config = dict(
    num_hidden_layers=11,
    hidden_size=768,
    n_experts=12,
    experts_per_token=1,
    d_expert=464,
    d_shared_expert=0,
    hidden_act='swiglu',
    moe_layers=[0, 1, 2, 3, 4, 5, 6, 7, 8, 9, 10],
    router_score='sigmoid',
    normalize_top_k=False,
    routed_scale=1.0,
    balance_loss=0.00109,
    balance_bias=True,
    scale_expert_input=True,
    init_std_router=0.0127,
    lr_router=0.000628,
    vocab_size=32732,
    norm='rmsnorm',
    norm_eps=1e-07,
    tie_word_embeddings=False,
    optimizer='muon_variant',
    learning_rate=0.009,
    beta1=0.9,
    batch_tokens=131072,
    max_seq_len=2048,
    train_tokens=590200000,
    max_steps=4503,
    dataset='wikipedia_en',
)
Below are experts of layer 8 (counted from 0) of a mixture-of-experts language model. Rows are named router (the router's row for the expert), gate (a neuron's input weights, with its number), up (a neuron's input weights, with its number) and show model dimensions 384-431. Each number is 50 + 12 x the weight over its row's rms, rounded and kept within 0 to 99.
Before each expert's rows: a language model's description of what the expert responds to. This comes from a sample of Wikipedia text that the model never trained on.

# expert 1
What it handles: Particles and words inside proper names, especially Spanish and French de, von, van, La, and pieces like South, Park, Love, Arena.
router:59 47 45 47 57 38 50 57 48 41 47 35 53 50 55 54 37 50 56 55 64 55 41 58 60 64 43 52 59 68 56 53 39 36 51 40 48 49 55 41 47 33 73 47 44 46 48 51
gate0:60 41 44 48 49 46 34 46 35 55 54 28 68 58 60 62 29 39 43 58 20 56 49 62 40 53 67 48 51 47 49 62 49 59 51 34 30 53 52 51 46 55 58 48 45 49 45 61
up0:45 31 56 39 51 48 72 45 49 52 62 67 56 45 49 73 50 40 50 58 57 68 51 64 50 49 68 41 42 56 46 59 44 65 43 39 44 62 54 54 63 49 77 28 60 60 44 53
gate1:33 50 51 63 61 54 66 50 69 59 37 50 36 68 53 41 46 37 39 50 41 48 41 38 61 37 48 56 65 44 37 52 65 49 43 58 43 61 50 34 65 47 39 49 39 53 42 54
up1:36 46 47 45 52 54 51 38 26 57 77 41 67 49 50 63 58 73 58 51 52 50 58 42 56 55 50 42 49 71 45 70 30 64 40 51 50 51 62 48 46 50 55 67 43 72 55 39
gate2:32 34 64 46 49 60 72 47 24 47 30 39 33 40 58 35 72 58 58 42 66 63 44 39 57 60 39 53 53 74 52 33 45 49 49 53 33 39 43 49 57 32 54 49 56 39 55 60
up2:65 62 55 43 53 54 39 37 66 60 45 70 61 57 34 47 53 47 15 46 45 38 43 61 39 39 46 32 46 55 47 56 60 51 26 51 58 66 45 38 59 61 53 49 35 58 40 49
gate3:45 64 51 53 51 31 55 52 47 35 36 38 58 45 52 54 37 61 31 55 22 66 49 45 45 52 43 60 46 60 19 59 47 73 61 34 47 60 37 56 39 64 56 38 51 63 55 25
up3:40 52 56 49 42 42 57 48 42 29 28 65 51 36 47 53 63 47 53 41 39 32 55 43 69 51 47 57 51 45 61 37 71 54 61 62 42 48 56 43 42 56 48 38 55 59 39 43
gate4:38 43 35 50 47 45 60 51 33 49 38 48 49 53 48 46 57 52 48 45 58 47 81 62 42 46 40 55 52 42 71 37 41 57 43 73 72 33 48 65 52 56 58 55 53 48 50 37
up4:78 62 45 43 71 52 64 58 49 28 47 49 42 49 59 45 23 44 50 41 49 48 43 34 56 49 66 40 49 72 60 65 60 47 47 47 45 61 45 39 55 48 51 57 49 41 47 70
gate5:48 45 70 45 56 50 44 46 59 39 40 58 55 45 31 57 38 49 40 72 48 55 56 35 51 27 33 61 59 55 21 62 41 57 39 54 57 57 66 31 37 38 65 22 50 64 56 46
up5:50 48 34 56 52 40 57 42 55 51 46 46 38 45 49 31 59 44 60 63 52 60 66 42 62 63 40 32 42 39 72 37 38 51 38 47 45 25 50 72 62 51 48 65 60 44 58 44
gate6:60 67 38 50 52 53 58 32 39 49 60 50 27 54 47 60 64 41 61 49 43 54 57 48 30 60 31 53 21 62 66 52 63 42 70 62 24 40 56 48 35 55 57 68 50 46 53 43
up6:64 50 56 52 54 40 62 69 48 60 52 55 57 50 59 35 61 56 49 31 57 57 51 20 84 56 49 45 83 60 40 60 56 55 43 48 56 52 44 47 62 57 31 43 57 53 49 49
gate7:42 87 52 46 51 39 52 45 66 55 56 44 46 52 54 52 28 28 42 63 55 53 62 35 44 68 52 56 68 56 50 50 62 58 62 60 50 49 41 55 53 35 49 79 39 48 39 49
up7:61 51 45 39 45 54 65 52 61 58 18 58 43 40 43 55 53 59 52 44 50 45 61 41 58 28 37 64 41 44 56 48 50 45 32 44 35 53 58 41 48 55 49 33 56 44 47 51
gate8:47 46 51 51 75 44 54 61 54 45 63 62 60 55 42 46 65 35 54 37 07 43 39 45 55 34 59 46 55 28 67 57 49 37 62 69 51 36 37 59 49 68 49 50 61 34 26 62
up8:62 64 31 48 32 48 35 51 62 50 39 52 47 36 42 53 50 50 29 63 50 47 51 71 53 70 41 44 64 64 37 57 62 74 27 53 41 35 81 55 45 48 33 60 39 56 66 43
gate9:61 59 64 41 51 55 64 44 43 58 54 35 45 48 72 56 61 54 38 60 41 51 43 35 48 58 73 50 73 52 62 39 33 45 63 34 42 44 59 52 21 51 50 61 64 35 33 50
up9:10 48 57 39 55 63 28 30 63 65 62 64 53 50 41 69 43 51 33 42 76 28 42 43 63 41 57 52 23 61 56 75 53 50 50 73 45 49 32 41 58 51 54 53 27 52 50 56

# expert 4
What it handles: Articles, possessives and adjectives that come before a noun, such as the, a, his, their, new, large, violent, northern.
router:46 37 73 55 61 54 73 46 67 25 47 32 64 51 58 41 60 53 65 66 53 62 47 42 71 58 74 60 40 46 47 61 58 37 32 47 29 33 63 61 58 61 42 43 36 46 51 50
gate0:16 32 55 56 48 63 49 37 62 48 58 66 57 48 44 48 40 73 58 59 25 62 25 37 62 71 62 37 26 30 17 51 65 50 39 32 56 58 52 51 20 70 32 32 70 51 62 66
up0:31 50 46 60 51 42 50 62 58 52 49 52 42 65 44 49 39 54 59 51 55 39 49 62 66 57 46 27 67 51 40 52 54 28 30 20 48 49 54 56 49 32 44 47 67 48 55 85
gate1:63 52 24 38 39 61 52 49 48 51 65 70 46 50 45 65 41 52 36 48 64 40 35 32 65 40 65 72 49 30 65 39 52 62 46 47 49 65 67 56 41 59 47 43 45 69 55 53
up1:35 41 36 52 59 41 64 61 73 58 36 58 37 56 26 27 51 37 39 39 47 51 44 47 58 48 38 52 74 23 47 37 31 43 49 39 31 65 53 66 41 31 32 59 63 58 65 33
gate2:41 84 54 49 42 45 61 67 51 50 59 53 50 60 55 19 68 51 62 57 65 55 65 45 60 47 42 61 64 18 68 62 40 33 43 41 56 56 59 43 67 80 45 46 74 34 59 48
up2:61 22 55 50 46 64 35 41 38 62 63 34 51 56 26 39 65 36 35 76 44 48 68 46 44 35 36 63 36 63 60 35 53 41 40 77 39 39 50 60 46 64 30 19 59 50 45 42
gate3:63 68 67 64 36 50 66 46 52 44 32 72 67 59 66 44 54 49 46 75 49 56 30 49 53 46 39 54 30 63 56 40 33 60 41 41 53 68 32 46 48 32 46 69 40 34 56 40
up3:65 54 66 40 29 45 58 46 57 38 33 45 40 46 51 45 41 55 63 88 63 78 26 45 60 27 54 59 50 68 54 72 45 44 46 25 36 51 58 56 44 63 32 83 59 59 43 57
gate4:35 55 44 59 60 57 64 25 63 23 37 50 50 46 32 60 45 47 46 31 41 48 45 56 55 74 59 51 52 40 54 30 52 53 66 49 59 48 30 27 65 72 58 53 35 53 58 51
up4:63 44 77 46 65 47 56 61 41 35 49 41 47 62 52 35 45 43 61 46 67 51 63 76 49 66 31 53 64 57 62 52 44 52 64 64 50 44 53 40 48 61 67 28 34 55 38 45
gate5:69 65 64 48 63 66 39 31 34 41 38 40 52 39 58 60 44 53 51 52 63 35 50 71 41 61 49 54 69 50 52 48 53 55 34 55 36 51 37 45 42 45 30 43 46 74 63 40
up5:62 46 44 59 59 75 50 34 50 46 67 69 36 60 62 46 34 44 65 62 60 54 32 48 44 49 42 60 42 47 60 55 50 40 62 63 53 37 25 45 60 38 60 29 55 58 47 42
gate6:52 37 52 46 38 54 40 47 24 52 47 63 58 45 36 36 48 43 59 52 34 49 58 42 56 35 38 41 41 31 43 58 45 29 62 45 45 52 60 55 73 45 58 55 56 43 46 21
up6:53 60 42 65 61 33 52 64 53 59 64 31 34 36 51 65 18 90 59 51 76 44 48 49 62 40 52 46 38 36 51 50 49 71 18 73 37 31 41 48 44 52 21 50 48 32 44 73
gate7:50 60 47 58 51 49 30 49 58 60 72 53 55 54 39 56 47 38 45 44 57 37 33 51 40 36 56 57 40 47 58 23 46 72 49 67 45 37 49 56 49 56 39 71 39 54 67 57
up7:55 74 60 23 55 47 24 46 43 60 45 46 55 54 56 85 52 41 62 60 55 20 53 64 49 56 55 59 52 54 65 20 58 48 38 54 31 45 68 52 59 67 61 59 38 62 55 49
gate8:55 56 65 66 45 50 56 53 61 44 34 37 52 63 45 51 69 56 64 52 44 52 29 63 53 43 33 78 60 44 45 69 50 32 34 49 39 59 26 70 58 68 63 53 24 58 60 45
up8:41 48 33 54 30 53 44 58 22 66 35 42 36 54 54 34 66 62 58 50 43 40 64 72 28 51 65 55 53 66 60 48 53 55 68 45 40 56 40 51 38 55 39 49 56 56 59 49
gate9:56 32 64 57 57 41 55 50 55 47 40 53 53 45 49 45 45 40 64 39 42 43 56 56 56 43 45 47 69 41 27 52 61 68 75 57 66 77 16 43 56 53 68 59 25 38 47 48
up9:31 50 47 37 56 70 45 44 59 60 56 51 54 48 49 31 57 42 44 72 62 52 32 48 62 53 44 43 35 28 48 53 47 59 17 48 46 36 49 60 49 41 31 56 64 39 67 50

# expert 8
What it handles: Office titles, institution words and first names in biographies and award lists, such as University, Minister, President, Sir, and list-item dashes.
router:37 60 54 56 62 63 39 68 40 62 57 65 54 51 38 62 65 68 55 65 71 51 27 53 78 55 28 46 44 59 48 70 61 19 37 49 57 59 53 38 36 45 73 45 43 52 57 69
gate0:57 66 41 42 58 42 51 81 53 65 30 51 36 76 31 80 40 49 37 43 34 66 50 52 45 60 20 44 44 67 57 40 65 46 35 60 65 68 36 32 54 61 63 55 49 62 41 41
up0:41 50 60 45 61 67 70 53 49 65 51 48 37 47 39 28 46 56 61 43 54 47 49 46 56 27 29 46 74 32 47 42 42 57 67 73 61 57 48 44 62 57 61 60 57 59 32 66
gate1:66 46 30 47 47 59 60 53 49 59 77 55 51 39 52 41 61 41 59 60 44 52 41 63 70 55 62 58 39 33 56 55 55 63 40 39 37 57 39 53 43 50 38 54 58 42 37 52
up1:68 48 60 49 51 62 55 48 65 45 78 56 25 51 58 70 77 53 69 35 49 43 40 51 55 50 48 51 43 31 56 54 31 57 50 48 59 45 27 41 40 61 36 48 49 35 43 36
gate2:59 50 30 52 62 43 28 56 45 60 54 56 35 44 51 50 67 74 54 53 70 46 76 55 33 46 56 65 51 61 48 42 59 27 61 34 41 53 45 57 53 30 53 57 26 60 21 53
up2:51 40 48 31 62 48 60 57 73 41 69 31 59 46 42 43 35 34 54 49 50 37 41 46 56 32 59 35 57 57 53 30 45 78 44 42 65 48 54 61 27 56 41 80 55 42 45 43
gate3:63 47 41 54 39 40 48 29 47 43 53 56 58 65 51 58 28 35 51 34 36 58 66 61 48 51 44 58 60 35 43 69 50 44 38 53 56 60 43 47 26 38 41 58 68 65 37 64
up3:84 40 64 70 33 55 41 26 55 66 47 63 27 64 51 40 47 53 62 37 24 38 36 55 62 42 52 54 32 42 54 29 45 64 45 43 39 37 37 58 41 41 60 63 61 55 47 44
gate4:57 63 47 55 55 57 40 50 54 48 48 48 51 33 55 37 53 37 25 55 68 65 46 62 64 62 61 46 64 45 53 41 31 64 39 51 51 61 42 40 24 59 31 77 60 40 44 51
up4:50 67 44 39 58 51 38 54 52 51 26 33 34 67 41 19 55 64 45 58 48 53 46 33 35 52 37 29 58 46 53 65 36 75 40 52 50 49 62 30 39 48 53 52 64 45 64 38
gate5:40 51 54 43 63 65 42 78 52 32 60 53 25 43 54 65 43 52 60 68 72 53 53 50 48 43 60 42 55 53 61 40 60 63 35 65 41 58 65 33 44 62 66 60 48 27 65 52
up5:53 36 55 36 37 52 51 40 68 71 58 47 51 48 42 48 67 38 73 70 34 28 51 51 56 53 51 47 48 58 52 61 41 41 45 33 45 44 48 57 29 51 59 51 56 42 41 48
gate6:67 40 54 53 30 56 70 32 36 43 53 40 51 37 45 42 63 58 48 43 57 39 44 51 34 58 40 57 44 37 55 53 39 64 28 51 45 61 42 59 48 37 52 47 52 36 72 53
up6:42 51 45 56 57 57 51 48 52 42 40 49 57 47 54 48 40 82 35 42 42 44 59 44 55 56 42 30 45 30 67 50 72 38 49 68 50 45 31 40 63 46 50 43 46 44 59 65
gate7:49 51 26 27 67 45 55 32 41 43 34 71 35 25 59 75 46 49 51 40 46 60 60 43 66 43 79 45 47 57 45 46 59 45 61 55 57 76 47 38 52 59 59 69 37 57 51 54
up7:42 30 70 32 50 55 57 50 46 56 51 29 45 51 29 35 46 53 45 39 44 45 37 50 67 53 56 24 64 42 47 34 36 52 36 54 54 66 48 38 64 28 59 67 49 54 58 53
gate8:55 48 28 62 59 33 55 50 45 50 59 50 68 42 42 64 66 41 37 43 58 46 72 55 58 53 47 52 49 31 71 45 83 44 45 42 52 50 57 74 46 68 27 41 39 34 30 56
up8:66 54 60 81 52 52 69 55 36 74 52 43 61 39 31 50 63 51 46 49 43 42 62 39 51 51 47 65 57 40 75 57 72 30 55 50 63 59 30 54 66 55 55 67 39 21 46 35
gate9:55 49 41 46 52 53 50 34 45 49 31 74 46 62 43 33 53 60 49 46 38 58 63 48 56 76 37 55 40 25 58 59 50 56 57 32 38 36 64 41 60 56 48 60 47 36 36 28
up9:40 38 64 45 51 53 50 30 42 49 43 49 53 57 44 58 56 66 38 53 39 61 39 58 55 69 25 29 43 43 45 40 43 25 55 35 40 40 56 51 54 67 33 58 49 67 59 41